config.toml
n_layer = 10
d_model = 256
n_experts = 8
experts_per_token = 2
d_expert = 128
d_shared_expert = 0
activation = "swiglu"
moe_layers = [1, 2, 3, 4, 5, 6, 7, 8, 9]
router_score = "sigmoid"
normalize_top_k = true
routed_scale = 1.0
balance_loss = 0.00457
balance_bias = false
init_std_router = 0.0103
lr_router = 0.00131
n_head = 4
n_kv_head = 2
head_dim = 64
vocab_size = 32768
norm = "rmsnorm"
norm_place = "pre"
norm_eps = 1e-06
positions = "rope"
rope_base = 10000.0
rope_fraction = 1.0
qk_norm = false
attn_scale = 0.125
tie_embeddings = true
parallel_block = false
init = "normal"
init_std_qkv = 0.0435
init_std_o = 0.00973
init_std_up = 0.0435
init_std_down = 0.00562
optimizer = "adamw"
lr = 0.00124
beta1 = 0.9
beta2 = 0.98
weight_decay = 0.14
lr_head = 0.00591
grad_clip = 2.0
warmup_steps = 328
schedule = "wsd"
decay_fraction = 0.307
decay_shape = "sqrt"
final_lr_fraction = 0.05
batch_tokens = 65536
seq_len = 512
doc_mask = true
train_tokens = 423400000
steps = 6461
dataset = "wikipedia_en"
Below are experts of layer 6 (counted from 0) of a mixture-of-experts language model. Rows are named router (the router's row for the expert) and show model dimensions 0-63. Each number is 128 + 32 x the weight over its row's rms, rounded and kept within 0 to 255. Numbers have three digits each.
Before each expert's rows: "mostly gets" lists some tokens that are sent to it at least half of the time. This comes from a sample of Wikipedia text that the model never trained on.

# expert 6
mostly gets: " K", " John", " T", " Z", " York", "T"
router:153159103069065106160158103174118046118108126117114192125112157142151121121105137073092084094120097143188141155095147101086140105082082129096130208141149146160116099143133156098110113137098153

# expert 2
mostly gets: "),", " he", " American", " John", "\",", " British"
router:159152120098058136171134101166125100107128129092064135136032173103117141136136144090096087090133125172184063133132125107130121064105135090119114199187133182110105111167108122088130141118108147

# expert 4
mostly gets: " two", " one", " have", " they", " more", " part"
router:111142103051078190144075145178103160125196143129130122092106131120159184122126101095075152105109119161148168089088112094080095090084098168069092155151195140143107123143076159082125093186139132

# expert 5
mostly gets: " (", " ", "′", " $", "_{", "1"
router:104115126109084146132125127215129159087126144132170158198130136088160160111202081100123111128124148170128144081166151091152169066112139138103078162143144152197128071136094177108061121155152123

# expert 1
mostly gets: "\n", " |\n", ")\n", "\n\n", ".\n\n", "|"
router:167171121104083096127071138092144131102169156126106112165121154099136190161130123142125121073146093122160135079134077103141068126088153139118116164155146130141073108118144122152120101111161159

# expert 0
mostly gets: " In", "In", " in", " on", " during", " through"
router:091170080080126135145122143178136081046118147134159144112160142117163177105146132070165118125158126163197161105104174078118112060111132142098126089135182136136087122181148159127065110114155136

# expert 3
mostly gets: ").", ".\n\n", " where", " about", " when", " after"
router:075139143045164112123106115135098111133157127087109142097127135095143162104108124119093111104107063201207110106137164088134075129105113133106114157174168159169116115171154125097068095098159119

# expert 7
mostly gets: "%", " R", " m", ".S", " N", " km"
router:120121142124105131107097097184171131125115192122148177141096114090150180086134147035176100154109080172082154130128134112122154114103162150124124145161114087142113144115079097148100104158121111